python train.py --d_expert=64 --router_bias=true --vocab_size=8192 --norm_eps=1e-06 --init_std_o=0.0 --beta2=0.98 --decay_shape="linear"
Below are experts of layer 4 (counted from 0) of a mixture-of-experts language model. Rows are named router (the router's row for the expert), gate (a neuron's input weights, with its number), up (a neuron's input weights, with its number) and show model dimensions 0-191. Each number is 500 + 25 x the weight over its row's rms, rounded and kept within 0 to 999. Numbers have three digits each.
After each expert's rows: "gets" lists some tokens that make up at least twice as much of what it gets as of all text. This comes from a sample of Wikipedia text that the model never trained on. Tokens count by the router's weight.

# expert 28
router:466459474511495502475465513494507464500513491479499512487488506499512474507548519551545505478483518469487490469517497544552470480498486460534510507526476569479504488534497471507523516531506485520530501471487512517495519499503508509462481515469530518455508532484497520510518478495528498541532504521491462497502463504475451467501518477496490509464456545452543462529504498464474459507513537473478488502455507512526449534498528496494466484489478489455506541524519531498483429501505526536467507521504498503531472460547501493461471521493497478509488451486507502495493477476507523495
gate2:526535506499522518495519514536484491520497504534541494500490495453450535561559450462531546470499471453481572491498476505497535485509471511475490489514497513515508538471485505501503491495507519509534485461561499525506523525492533496531453493519531496477510503485494481504485502559504487430524510483485517503490498520521524501486495495431475486524503521482489474547508515502547471458481515543492529513512482494501516496472493501511527479505538496474492467535474522470502505491512465517503514470509486522504489489508501487506492462470489464452528559499498526481496543471479489503
up2:519516505513511501502503479476526509476516466491513539489538496503508467505514478535516495530494542507488489544528462499516459543500510482543495509495520476535514473433522520507515480538446461531469479520475517488484488502488500510559529451492514522538509499430540467483489474545504478500487471480500482518456492502496489487507450491511512506460553496467524528506510517511470471522516514527478466531486526528481485470536462478467507507560500511493530534536476512505514476494523499527454499540485505466507462478476508518472507515479514517487523450522526499474469497521499481524
gate3:499469550476476530509482522459519470526469506493496484528458480497524504480503531506503502474476491491523502471531504485510516559451526490485502532530444510505535507500511477453488490521510520504510466482478508527498474542494519475499500570472525512524533449465497515527529490481514472465460496478485473511478510467495465486554497506454527497499492506464511469514529480528490486503516476455504490532512491502480492489487504523486484540507493476471476478501526487490530503498511559505493512518516529491534479555504459531453477531494472505458517442504543469541461484510487518523
up3:451493483541489472454450508509511481511514499524486480501534502502531506484479501513516531512473527465512497529456454520549494503511517481503484553532466450468501505509555491520498547459493528503561517554517502481510538497492520542485490493496506532471518539458483510468515530470493509508518504455520490480486481480448475470457541468514534481539471518464492471515489487484519496493484475510506517510512469515487456492482487497481468478531478522469504489489526466548543485499473518479507527489507494506511472468478477501486465532521513509513482529507461508474461489515514490547
gets: "'", " and", " an", "nt", "st", " un"

# expert 18
router:483469509527514486543566487482480563525508455544455509508525479524509515525497521484516510487503526522516531490499484496482530481491489478530506502544495468508478523495436521451534506489465532468502485479538535546477509524475496527477496472460510507515504552473457497499514497488497483509503492499512444550523501520503503485519510506494475555511542477493486499481512487458493482513539473493532540513516494524508511497460506478526483461536512498505474463494513482506472429477521469483486473490483463454531512497504506465538492458476517511530511524515526482514493494525508497542
gate2:532487502471512514499496545514547501469513503503462510480503503490509510511471538503517485514502532546505499508500472509520503495499479503514465504477517472541490499492481511495514553495520436539524515490533522469480497480470529478522472522496504474501468492483498535488498472475465504513544483512464505496522493467492494547486455464489463485498495484539547470505532479509515505485463500548510503533502495515483488525499479495471504487481532502562487484517463506430519508476500483458584496471513515472542519449500487490460488531531528536457511449525519449491511526512518476514
up2:487522463503484452497500511498471458544512510497526499492516528512528504477530513458524515513506459487519507481500511547518507497448531508502475463538506500463523495466537528471535525536492536455476511517473460516477523506536492494478516484482525509503538543530492492506516537499489482497511526458555497489486523511489497503477505493529499495490502503450479514500472525468525480495519519473479500463517515545477541483478550508483510538520486500451493524518524468552503516540485510522460444517539528513462479479476564522543494481514523490531490487548514493487490480479516527530
gate3:548521448481524510497509539470494468510504469509480490536464456511482529544517458491501493476486541520516537481546447462518492537475490475510532466478469523499511493540508516526482461498497499493532516488513489536471495489483520486491443513502505503484505460496461494511475470468454515479553501528432480493487499498474507539532498480498497511531493528468499491554493493542500533499516495484519520498508487504534502472510451482495479473482494463485472495462509522490553503512498539482516537459480481498499534489517445452486484485486477484493500484526534498520542530500486512474
up3:468501472510461485523493506488503526524507513458500491515506481503498483481521499543517510498482482448481480522524541492479452513494453533499481506477534497486475549492456468493503553502484515516476472489502544499514540519481515501448462469518473522495541531502492489465553509501557488530483478464550489518465501523469488527500524492512526481449506535457487484504497498564484459512489493482449471491501454558497531504485505537503518481501481513503498506498506496519477505486525457493503521516453488527487535457494513514506497453524439485537522532487504497477499492466494482487
gets: " |", "-", "|", ";", ":", "°"

# expert 3
router:503500522507469509547520515537493522465499503493490482519526487459478505454512487508512477486494512521466490471503496524503475544494516485461537535458528474509551476504540523471504511526513495508477479473519502485523461484510504504525475478545506519480480475532508518477572500482495513486460527523505482474493532504476479500488501439484479566493525493499530534507482469535509503478476482478488496461481527464477462499503489489510498537481533509476505526470509490538481549501457458462493560455506506503542546513470505550510521469488472500529488516445507493472498522506512486464
gate1:454502506471474499515494472495545481483489505448537530476461511529466499507502512464502499500489486521541483479506477475546519537448492520502516465502515492476525494529494496499493515484490482479488531456491481483513503477526526498542522537505467467541513485522495504483454491471485515505513518500471513479506494456491468506471479486479557514510483474547491470499507457558504503516469515490450563500476506501476453487447515501498430491481509520502501526529484507495460499526498493473530520461499534469552465540493538524511473514492481527526459485523500491511507531532503520530
up1:497509489517478441470501479474515519480513533539536518512521504484450476497509526523509525495517545467493461505544502480524523515470481486512515549530524529505497499485502518552492514520538501538508471506474530469499552523496489497484480505473500503439470539449516493541500506509531540474544459505498481489502506485523524496472511493504467458507503524526481512528526509478497512534496479506474470533506455544508547513537454492478452502512500507528513499495527524491477516523486526528483482537477468467468533485492532497509530484530502461416516488506495487466504507501529501495
gate2:548511516512484516493493535519516459484491522477491450530513516498501506483483502498513480482450540489505496469497499512428478470528509475500507469525483484472474477503497480453473481496504481518531440515535544511459511489490485492515443482510504487502482509525491485489506496550485528511487492512510499515519533531524520457548487504493494522434521509455502506465515503519531533492513466544486502511534484493516504551536507495494516504524492499478529526454507488541466531498480493488465485491542508533498540469457475473493486501576519465517539526506477534481483522466491514529
up2:501505485533505489512510434504482494466527470490509520517500517511531442497486526510494476511516451492506518567530530498524506497516483493479545504450491454477551483547479506536462480491523523523488550522484488532533447503512474518488518510472544527494522491492482515520505471505468496532494451510482483464490471482477500488451541483522505477482528500514484513495506496501453490484470471513461508470476542502527479506482502523518449490535501522529517466486505541509558480502490475502484473531467480448502510484534481518461504539500465494490495465463500456506520503484495502486
gets: " 18", "|", " 6", " 4", " 5", " 3"

# expert 31
router:507483502541523526503527465501519498451478494539480503512487466491497559540498487482508511455513512496491488538487521477474485498504552540520506515510474473474500488512505511450501537530503508439479526483486508491466497508484473500544455486539469510515496459508512437513548467476517469489528485500500514478515516517467490513526491492492471491472481493501465512455482498512494481501514518461503509497464506532517530455527506517485458466522544484488453484488499491459482485534529492434522503509504517486533498499454534455496508559472521458530486480530516499481549508470491485483
gate0:516513508483494468504484492518478511483511472494509491507519502496517517491473502501515529517489533487539533461521470487514476495469508486482484495498494512482511470511496501438511479530527508492483500484459503508527512517528530501457545502497505441485453472524506489514501487494540470500489499495484529475502489498514494571470515497490505478458504484477519544500518521471453516472531516486471490491505514484538439477501491495472481525490494511468510545496492485520511470559535550484549497464563502505489505535502470469565534490486532537542507451499539432511478519464539515522
up0:508559474529501529488575475523456477497509475522526554498526533500508492512514482483524476503495520452526481503523521499480468493447490507501466497496507542449496493466469561488524487516513497503484475520468502563504496514521509484528473468529525478528542520535558480513507549502507474506462494471523525502504488517467528461489476542517496505479496490498527492474496459506475511527504486518511515490504524470512465474490472520499460495487492522494526541511486466523488537486504496448482478459495520494486532525534505465494509494504519522532493455529538469498492512467505548515
gate1:476504471494547468506533497460545442492517490498546523451516550506446524497445500533463510466460489544535490522506510512503483508513503496484486505515542440533498550527518512506523511487534518482509488558508509473525505505506517536519504460453468487517495520520520508511455532469454492504531487526507497455509516514517563517464481514491501493514470502491541525490503526487508500500484498495521493516471488503465448483470489553456480472489534471498494505513485510510501501532474506507523485516524515472519523490524505499493463510473546532511558513505516511502489501509480467497
up1:473502474552546478541528488495499508499536491495514519509513470493513496494525518507488522535481497478510484499480489506510503514457491494462526517478467485495493471505524500460492500588509499481477508504528471508453540492511518513436438508460499491475501540511452549504496487509490506492520550494532503458511499445482503495457492488474551526539491488493485499496532548533552508499491518469489488455507461476473498477488511501493485492512493497490491516485468498488467515501476466505504456506467479466516487444513528507497485518514544491527476525523491505517495473449437465518
gets: ",", " (", "\n", ":", " –", ";"

# expert 21
router:455495464480550481512525508529534493545489500530481475506526483534511495545477504496490506504492492494482514495487461517517498521515514506491478500512493509521464475493470562453519496495492473492497505502493503511434513534528492528514516553447488518532513525474554500495508480542477535503449539463489522523455511549517499518509463468513507484490473533518475493524542485494485516513513489487453498544444471504502497451474500503533487488487473481476521536529497519506569484522520516530565503496485524494507533483513511509486508516488508535509509534510466472535466499472499516469
gate3:481529484513458468483505484484514467498504490495536481503493431481527486485493470446498487509532535513507505494448502494515467525515561519453524542518508481500468515501494509502520509492481548459498516533525540492486468474464510509507498482544526479469511518465457484513507445475545530516496497460476466499501498531518515520492462502438509507515483483451489535538488497493516550480532448444451513513528507521498507483503497508486489510490504500524515474485508498524543483519506485459484470523489518508503484477485484496483474488547483479504446543495446475479499512494491486488
up3:518497482561469480487581514476517534518479459487498499510515487512508514511483557474510493494474513559505491517495451507514483489546504499498500509475504531521485447522506504497454491516507503459481521510543516525507485465507487479490514506469492477502478530493533475485490505509507485518487478442484483462501520475515487500493446479536543507501506483499467487517499516436492502501456434507474519489539540505489519492470499538481495456494532482520505433484455509511519523500496547515505487457475529511516521495469486453473462520530530495538498525517510475523515485478515483494
gate4:515521539522497516545491487489517482501505503502475471519522537532505493499471501506461453521513508501515539539485462478487461517483509465514469472523517482502507529493522530458463486498482563444522470478516521449546459531476484449463511467481565505494487481511522505499537492460496510481550505478421481527481506550484491465568512459485502481486468496453482484476501518492485493533489495516478521512523508493522502510465474527516548528520514488487518479533505482497508472515520482493525503481521513516532515497490496484460492465469505490486483495496452511481503501487522516513
up4:453496478554487535498531487537487489486483530493497467482507507483540499485475528528506539501502499540501535536519508476483475535484475489483517502517526485491485500498499483488528454491477519535483474504528519493514487502465501436470543478452467501555556542493517496459539459499527451474482516452486493485480487498533511492477489501513541503492509533508493528461517482480541487463481510492505483521511490472535477499493508492466490510514492523443496473501508514471530481520523467510514509496529488492505497481470531484491479537531549551504493488510506563527424484513516492504
gets: " and", " has", " had", " have", " &", "op"

# expert 0
router:524504517459464448490492547481514519509506478497512502498477486480528518478497523464462510525504504505503522464465544547520515492504448461536486502448489517513509538498540489555527504476508523531477470497518469478498492531479511510470495486535487520479461495467545492497474507537469535544519493457477499496510507476502482508524505492531528536496504525511528480511466473506523489472510517520483446516514502505503561487518571449499540467483498503485494519495515485484495517497485511505492538506500553526489493544457497529513523464513532517507489506466490458492455483496487550537
gate4:520489526482566525519498504485476449494551492524500477532484507486484494512524496483515495493506478507524488487523499529514549494467471477485517467495484499509465509495495516488476534480516506469538521485508508509499474515529537474498452523473514474501514417539510505533463503476504499545551537539479533457507503512493458503523534514495499496524519483503489485536552530494521495543527509476507521524561494469529498515487485486464555499515533568485523493478518499513531512488518526479524526500485484484508464462495490519521492524478461481517518503567501534471515512516476520524
up4:523494485495512534483490488479501471504506522480485518492527456493545510500512517496500478510490523532493480514485499497533483512511519518508528488497497492496528474545482524499477453505518520526499465510516512515499472517465496497509497451447470506536476516481541492451512553494485510503488488473465482517499530510511526482509470508507477512495522503512516522426540488490499572543534474511491490530510507474539474455429493490470484477457484546466495515524506521530569511449458484530476498509512543486509503509496519496491499514487509519489501476514566465559500515509543533528
gate5:486475472479493505513505508476505496516518544488453530462498504528480486523504483537498521498499470485527481512532489438476468490485526524495478485537545507475493517434528501497498464460513522461476472515475520466524492490508479481500534535514490538527483513529501496485507535497498506493499486526520517499551478503506492526526513559500490498520484553508492506500471501504455466494442515472475518537442495528493485523528490497525482476510490497478538519512539493524533516504523509497467484529472519570544485510496494543512506536511528549468499476479456505532473465494456454488
up5:534499528486479516473479494523484522493516489492517482498512471503522516518491524491460543468518459509477472513496491523561522520518484484517493485456480446530532536553491493526506504493503460515548508469514476546523470525476500486531509468506532491504469519493501500498541519484482528483541492521549499475452483503512476497521500521502476520461486495514488447502513496525488492505509441547482506489510554468489496538525512478461524514484518474530499489551518457520484539522461458496520501476483480511531552487528497462441470469489516465485492496522508535511484504460474524498
gets: ".", " that", ",", " it", "\n\n", " It"

# expert 10
router:462522458504568524503508530465497477529533465477565508503533459557519439489488478486533535534487504487485484521497502470513510550461531565487487516503479508458535507445530522532475496517481509513494516525527487521487532525488488486493515492508539473465520470545512557491494522453511490469456534545510486506475509476484482468504492526480506513516502526524531495505506515487509506492523507488514489527517497526519469511483495507536522482512551510487503522477479498542502501504484510507494482500496477491463512516465559476479522494474518495443492534489512499492487486467532494514
gate4:514541502503483491530501475520498511483489488512515478483498515510494493468491519480476511482557542502510459511477525506502469450479494483516497473506540496531502526503527526517470477491571526490528478489495529457530532471499462488443495510482538475506506516502499499501525484506479519504513489444513537489522526488490531508507423526521511512544507536477511523469470487464483453483520519469547537457513511508508503477494477454485459515488519475479453557506532505498486482592512489526537535496481532502514517484492480472525490510515529486486482493513525506465522481500519479508
up4:531515446518528509518489518491527454536516471499543492506517467512495526509454500537469508532534487515500494500489476507503527527477487497480504498537531469495502520467534518516475528512509496483553493513505455516488547461460512497474524452456542471505514473524536511483543521485494483474479496496503502530496519494481454489509534467466503470515518479480563479465530530500492497548517542513525452494511509458484480492525451501504515501473541518515493498468509481518560480485494479518504477510492516473501487536485502496506538505507553474564485524505533482519505502501476474455
gate5:499466479488503468512482532528526475497497511508477488532468508483505505521509518500532495503521470482480514493517535505496496514455469490486480496484539459487519499511475494455487489510462539519527483448525474451528504438488468531561472476545533553465498513506494463521552507492500479546502524505484554480458525473475506513513521489493496490482463541458507478504492507486476503517458500482481534488476499508492470522446548483503466489493507478471448510465471501470485506486502429482502476500517471513550473503533498511499471520477525497525460505528487526520475522482523501486
up5:501463491464516498514507525485491525494543499535506465498471477504485481533521457475540498468496501445495495510492528496536444486487464516469485472477519455505478480511501505483512478513472502532527479442492567519503503521508508503480502540509520481513486480495560487472520498507442489463500519479482516496498495496511505458502488517481468519456483524501455485520546477539494512515488441521458488530478492529502495541487513493499507455432484541509499489514509503441471531468526498489490478538494514518478486495564491472517474474505478517469487451521482514512477529486510508485
gets: " of", " for", " by", " with", " in", " to"

# expert 23
router:494476521532512484537511485482504496427543538470484523512501481472482472441511460472493463484505479511509526518479522505516516466482464518525559475528542534510522487534482528535515523475548495536487505503499491538490462502444524495504514485510497509513516497491473487529483507467511500479485532461478479484503485466481485512525546479501482504497538507468493475477536509450472505500501461467510503466523441431496503545478492506528489479473514477538482476519500505512502553511481503515489529500506525557502493477533551494522503504507508513518514491486503526470483515480513554479
gate5:492503499541513504525478516495490455477554491516529504481500508516485494485471465493443508488487511533503506490483491463485510535489521550535503490540525503471477488447505508483518510480491492514462512518487482490498508489443488436498488503511503454519528462507474491503453533495517509483520535481445484531509470504506467503512503533546538529553521553494531513505484490475451490449481526472528524564507501481509538493505496473544474486496512502525554522491492511509501504504513493509482488536485527481499464487546510479491479511491504508535486475508476510476541524545526448544
up5:484505499508500554534510468514475485513494508484503509500486484520470479505464544479477510485477482490511478527500494488513496509495450475478505526484488481521504539484463523476494473502499500536503517520536513498462487486496533514513499465483505461445529473522507550487482515485496468522498524485509490541499495469468501500528548459481491533508509537468441505491510523519523515466461536436508470471506427502525530439462486484500539518449532491480511515458501490502515524521540498458499502533452507575518480504503502464519517474516466487499493502513447476496482518527502486497
gate6:523484488514491514483528528506527457528537504506491514464499535471508480520528441526500457516485465572521469501502501505517494510487503528467507533488539482449517509527506475535476516469538473462505512483499489491503489561531475470503506507487507510472511511559511451516519449533540504485523536554504469505506449468492446504468508496487479505497463488503537470496465481456513502470466518497487500482532528510505506508515526482489514513478493483515537477493494537483490469470501465512486499473528474502485505468490511503495453517524506481553531511555469551510500522501521503510
up6:490453498454524498527511490491495496496490430520513535512482534477549491468485509501534524505462493491549500502534493481474514506455512489518513482511502519510505513497500527491494516529453497510501514513470513512462478555504483510528525484522542542520493511468486531501478483539514469525526474452526498503451501514496548526531542506524502544523481509525497442508524556540486457508500472499499490508501467481521487490499537487518492467482529480480480472517545484516527542562543517490504529467475475517474486473494477512567528475485515471487471532499525511480493500478493518511
gets: "=", "c", "di", "}", "ci", " —"

# expert 17
router:510486533469454516466458474512468490516463540492509478499508501490505533477498501491474525499439502475520523478508514541465463488487507516500538506499517528458508503466505466494511521495531497482518549535484540484476485491530519483542470475482480527527511459442542507521499490488532510505536500508503491490449508495521528479514518513477495479547522469462493500459495478496497527507475499499533503540515523486511494498480524511527466503484547465496458506467516507460450491531497491525503508476449512561472481496508504519503449497513461497467517539562484494519533541511474468500
gate3:511493489503510488526487510478487492508510481509515509459476536457513502520519527509530516497479497499516528483468502467548520473522486525482500522449555525528471481501495493458512492496500487505504501439494474469503514531501517438504494531520556498487454464512505505530488514523521479455474544494489478454520478536497474470492479475492514509538535543483489510520569482464504479478495529522487504524536530507488555517536442488498483482499486509497550503484510528511525510485485494466470537529508530533489490508437483452482520489461482498497492529496463539519528520464487490510
up3:490479503495511490527535488484497455508513476518560509486467487466516477487490528459529443490464521475475497516520495528524501498477488435499509493498488504507495531526484568496491541486493478482512523515506526519484461458522485528516511482511474477487543504490543493549472513501502451486513549512551512498519446522482514474502503483498508517465510488485525470537528515557481519524552497472473502455497514490484519500478503501506520481478501496496489491513459527468482486514529490455540490521533517506521463506499535467512494430468503521487492510553486523458498534486497495542
gate4:498516505503531452467474479487510463482495468531489508470469519480511476514479514475500483480502517462496499489507472513514481468483516526509460514549523507519526461486470468488480484506518528480470514516483488459498498545504504475479521527510528494548526492538505452482511552471468484511511496512477485506520532480455576488511496495530510497420524488522465493504496519498468517456470495516497480531493485535464549533494454517527491560531434490480511441536496543468499509509550493501510475493494508492490510507436481505503488515468477519511509484487505492497490508509525505502
up4:521526494552548490523496514518459500475473508504505479499470552431545487496467500498514500449470507514519504472508524507477470485471493511458517526524532558532513472486543518530490540521495489520476496446549521524515483479547467473509487466490491510505526509488497525494490497507490448502493512506552505511506492510523510488509503485493520467483576488470482523490512514498475515517473479497490496494511510502497555505549481478535482545451497504486499487531511538505554497496510494507461448502527517498483454534531481479504501463477488516539521478483481516480481478539499483517
gets: "-", " \"", "\n\n", "  ", "/", "–"

# expert 1
router:519504527452530499472506491487484477495490532536506469484463512516533476485520479474472500502500507484445493492470502517541456525517477505500481481512519457488469549512525465517495533502501460487426508482503507481471479448497487482484472515507476460524515459470480480489513499536454522561504512493541556502528515475503479532512466514520498465482462470473509510527512527448489487498519461524481495489519561481506510504476462503552492550482530524507505540468485490537494509505527505529484473479510481472507539462513463514499455502495533516486511484501467499514479497495491479519
gate2:481527516520461514527489489506533528473538490485492461473500529538533463501507512489518510495490478559526480533501488474515476514479495545465517470492484548487509490513531453512480480503525491498497512501487509494533465466474502468538525487482490484496545491456525496509468460502511509487522530501491464507544503488522446492452490491466509498488551514526465434486505487521499516481468510464535485526525507550507511504516495490535460520504541505533522529495535486489514499496465511487497469518522498528513488546488553499542496567461448514524520469512485488514461499510509529527
up2:490539488490513466499505500514488477491515522444443477505466517469539476502528482517534465490446504501496487481500495490510493519496524521473523478461503523452514480490480441514502493489520515465512492509529500503530528485533485537528485525530479477527545523447499513535524482542522472521519492476482504540530536512506496534476524499509525520485541495527479498523523509550502506526497456494497511514522507530511531508526494481508449510502524513520473498500492495483464489465546521438505442529488466542538510514433510465501475534497490519543515467488525528531491494524529498481
gate3:501491502515492511510508505520551513475531509465526513562508525515508512530487481478544486488458514480514454557520483499515487547506502516509501550481513469487507491512509503500464506497491468507501524471486514450443475486528461484489505513471486503530485457471456507481460537528519492476488480494512518543507467503465504557508535488504454505526471489509510443497497466477469511481545504479558447479516497484458483493517460503507500536523554521483524496476504472479499507537485514471536514468523500492495463546491512510515489515465495524520500525480523493515506556524521510539
up3:512447530517462531508486503479512500521472514471492496464494512483529528519490521477510523560532491501530505508501522482494461475463514496488521509490489537542496544511486538525510441481483521476491542521474469506503469530475479530491524483463496503503532496485531480470502480513512508459535457522470480531462478470476508501467455509526530488458520488505525523511485548518513469516460477492480498493497524544487477505516511524512568490519504494514503536494481509496463518495542481525456509491499479540468539533533525538511545488455520494508506453518520528546514479501541488489
gets: " as", "e", "t", "le", "se", "I"

# expert 13
router:490505504524493503465497501491514511480508483520521493521484521511505520528495525525494497500520510490539501509449559524523494435490496439527504492506507431499476504490479543508459521461491504536476513508535526529492509475506496506482483554516474459476490533458466496454503502512497511499479522501533499501482522472495519528491478561491510480478506527501464533469483508549505525484468482520511492487547485524484520524479475518479525467500493451487471465477506483536527528466512503502503465528513550458442488529496478538446468478530508539477496462493507483478487544486498498527
gate4:483496504484498524511476517496491489480479506476516494484499506504461515442499502516474548486519523491564491538470522526475516530463500507533504504511511492501477497466492531453548518499521510482505496537484470450517469498485486476465535486500455493552537479520512498516511497506505494499496434466498454440498502480552501465461483503500483503461443525511484503539499475507475509489462547513541542520480543513505473536507491515464449521491515475527525511483472504451519534521461504523509471501477489494553510502497518491495501481523442472491466504524489480472515518490517516513
up4:487467520469475501506503522465525507466468461481536513515520477500486510502478536512501535467485526553511503505497500489509528510510508480527471516527456479463482493471509497486499458470482514483515492498475529492547504495454471481496541507525474471486490497511487506544438478533507482461499455477482419473485510439468523472483489490435502528536476475513462505498497477487491507473497508481472507497490483488501451484529491540541484440520482492499503508528457511507456476520499524501538507501471514504556510507542486471517469503520502499481474499468467490518512535512527488456
gate5:497506477458474473468491490549503508479538560530563518591473487511513537548548496494449485482507493529531494471520503519473460512516490510502512531515511544522531523530507523480490458481527476507502511490546510496517498527475547468500551479452504475529518488524502468487505470507492493501526509505476488527536510486495516530503512531505535513525474513488447514526478487506534531470457476484510477504466548518476481488505503516498496516543535509491502483530527500499517488501475512523539470475517501503519496450491531513480491505527497496507534492495484500535476523462550493493
up5:516469475500505450486494507496524489496561533480528491498493475519523502470522477516493490522508529527488518508480528524468515472504462495454477506542524470517495540504521514480517448503512491469521437484526498461523513453469527521527524498481513472485514505546442483538532511520531489522510544515502498535464535547476514500466474490517506508503458470463479506558488526515481523503467416472510476506456507534492423487484486511476505514511505512509505518529489515513508502479479494535521510483499489536540507506521487511482496501508501487528489494522498458458524500476507522470
gets: "a", "n", "k", "e", "h", "i"

# expert 2
router:483465491452452495512479507571531480543512481456498530486540533498541483512469511483549497452501512526523524500484474479457476497495547513474490497473499513505461524530469531480454505495503530514486518533484469520493483464519487493488521518470527513476534503461483505459500525465490491511474467509507543503495546516508502475493486530497524459504517467515492486511561467522519496518481542506455551479484527534528502475495495516482490522495517517556491486518515479473487503481500560492457470504542501515494535528513485469488522491506472468460489505492487487536517508491532475486
gate39:500521496503502507541523492491525486476502475492545503476470474470472485488484510516498489509518524503494505519510466525548480498541509467464525514530472537486503456485559500463469489487513509476491483529493549536491509516494520437486470450519502480506496485485479491498503494463481458527434496514515519521510490537497552497518494516526479475496478516438496529489498503516479468465491558499496480487472444487539500509468490562468511470538511511481511501463494501490561481498517479508524514488493507465479461498522458491495479530515548507486526521494459535524508479464486505454
up39:462519521495502524526509470496516448494539491473537515500496526543503491460462532543505431519515459488493517552464494530497449476515494495443501496519486517544512478499563539504516503488532526476513490489540506468494550527534509463516535491541509503455530510474468468490549480522490449517493503544538498474525477492507491493511491494539493458508461502468501541485489520493521466517519523503525513511499452519490493465477477496468479500521509514464485490521518494496529498479505471497503487462491513504517477494491478469543498506498517491514500485498531526524453483511528466464
gate40:496471484515462484483517550520519488518482530490514488533501458476479499470518503508451486507519448493504461518471474507503510528483493460482522483481484510500516500516523513491481525469508471424496454517519529507494490504511544481491484483501486494531475514493492498521517478517472519493514505493514512492500502479481569487497512500453534514483513504461494500524538518485492514473566471482501496446474459514523513510527531533512520513526500465460502457490470528497528467499505440498506493485517501490505491489515484519488465536483558501618528490509499515512514458519521481507
up40:503485485499509499501474508509539516505463501474530476513486520469504527500501538523458514493555471533540529484472465499523490492467475483502514466543484541494523473462533507495453486420517488446472460462529547482521462527464520482511484508480503495482498494463478448500539490522498501496495517504470522521517492512463508497524477487494520513524511569443482463532492493479514526518499565536507514484484457528507484509548481536504482505475519492495502441492527499494548481505488515529506528489494523504488512498493464485497450519504549495487495489487490530524483486501513502478
gets: ")", "=", "|", "-", "mi", "lo"

# expert 15
router:521520491517466464466549482494527503517516506503483536484484521506517484514529500527491510494501525471483507460490528506486524519529499484497511485485498529504517531560536479537530436482520505537544506506515451519510471514513504498462527526507512471444492480444526504516471494553498479508476521485492436504529485492504493519481459516524508454495491511519511527536501499455542507525505511520523499483527434486493541529491496489506461508538495471480486472546467531467519511466494483525475545497525520485490524519525482505558526527542518522501478509490490502534490492497480548472
gate3:487562526489506519487522526462486528481500530462512498516521505515479472526470456500516477521552505510519503552538469484490478492504501526535489519497498502495459496483531526506490482505520510507460504541488469529500476514525495505446529456519451476553549508541477515506532538462487506500500527503499444472498517482504468469513463526479495519493516502517548491496523528489518526479509503507473476505455503507472482522540460482520527489549497453520517505524561527475471484520510528497504483442485496544468500515494487527501511464518505515508477507508546530474498536495458482487
up3:499481483531524525521495495450494512547554463482519491464481501493461486500476522541512503548549543531513502461525504489522460515465449515474507483474510497481467467482579497480527511501474498492469454514491522493489499483521532482532521484528516523483508504472478497529510534509498507520459502529500531457553509481480537485496499506534481532500507517519513503525506531482461507476479539502497467499479505493514515512532514493531467516520540506467526483520457466505510467511513514496558477523469508501516473510574467514484520462502539508532516502532503522470516497478502486476
gate4:499484461457485499492489515501493448466543503547501528509468535496487465509550476512492507545483497501521468477506462495475516464489518482524503565491548507479508483503529512491499522478518495530510465482500482533511512491487486484506548462506522500501560498523492509517504515490556523558454468491477477480507524537452487503456465553518538461462502505526524512500474520474512477483510478474531497483509486519457512486532458496505516495480530526487508508483513470519524511495525485518499463487551536544471499484474503491506511464496512484521554493436496494477507491498512487540
up4:525495521521461506543490530498456464483528503521484491415450490499510437492470514515486492521502510513482498515448490513513530453505503482488529537532521522473516505509534472491492499499491522475499552468512495493503537457494500502505508532486545484481531485454538461452480517479532490537469482513468511504467494491500493499486521489518493498481460480510509508524499473501485486529465544477503539530512502485466489538531503464524485514512491497472488485477515508525501475489496537549522518500544498495512469507501470521514499558497542528486509519495516493536491467514536419527
gets: "\n", "  ", "|", " and", " other", ";"

# expert 4
router:502539520497456493527536466498476516462492506462502526533499489465494471448512503515514469527525457494513482479508494442510513503472499498490512536526489551497498466514495541502496455489490521504466492476510499430521487484497515468531509533534513528507520475562506547520478482446495482480506536487500544527522511507479505524510515476489486535495519457479523491517548450534480494461426489489467512506480509459478498542527465492503538512501496514510476543505515487528512498514470528469509497477480504523530489507512520544496539515457498514494517475544505480503519522512491478485
gate3:496522513510528504503451493524475507527512481530473468528520550504486558497481516502510515527518491466507537543446471476443564507491507486512457492509457475491542506481523480482512503487449495514494538501539510494533538470521497488455528460488522464498491462443495492524518513439516467516507473489484526489483511517517515509506502458469478477485522502485522475524514511514521500456522504450490479471476487494486507539457526521527539500473489510472534476480498471506496506508483480490533487474518550479549541514488502478478490496461521503513492516542490539499526473510510481512
up3:522484499480464455480507501490541530500494460494514490484491485474524497531545448527485523479540515528513457480491482507467459481498501476510492542449496527477460520521448515494498522475492513543529465476491486517536490468536493494523476487453466499497510510526484499512498494520482530520502534480480459512481479447509496448532468519478516505519484496486477502519482472428477495549525466519531497486474507536488498482517502527524487518483507498535492489495487537495528506493513486487512459497510519445477520472538531532470479490535508493530510543476509456516511558466459491487
gate4:509478477472489521511481489484509515576525492490508488456521486484522505510445501501466504481459478488499483486495543506526519518467497522447483481498503480519520504533524515502531538509474489491523492514504463503518504488444514532515514525553500494510479486497473487499482516521508468501502495458499482563455506481508498465507555503468526506539500488513499473478498514458456537539475481468471519483487532504511491534504526500486470564494474503467508506502482535496505448461479423476544531482525517533538477508516509506474501518487478465496497477510516457478489511560527508495
up4:509474499523528494514481469539495470530528458512423528464474477523502510549505467495538497501505541512510495481485527495506488464484454517495473461543534512475532516528525534492506507493537525488529522486526506487479479479488502533502463478516538487565485522517529528531504507512490482491475470475531520534520513536467508494531476540490469522495545532524515470484513519477522469452469463463505505488462537500512526513507529490489494496470536548494519553466483505520532510478501485475473517497459525503530523464495491481476498489463494507494523441489493479487528502520484500513
gets: " 0", " 1", "1", "0", "2", " 2"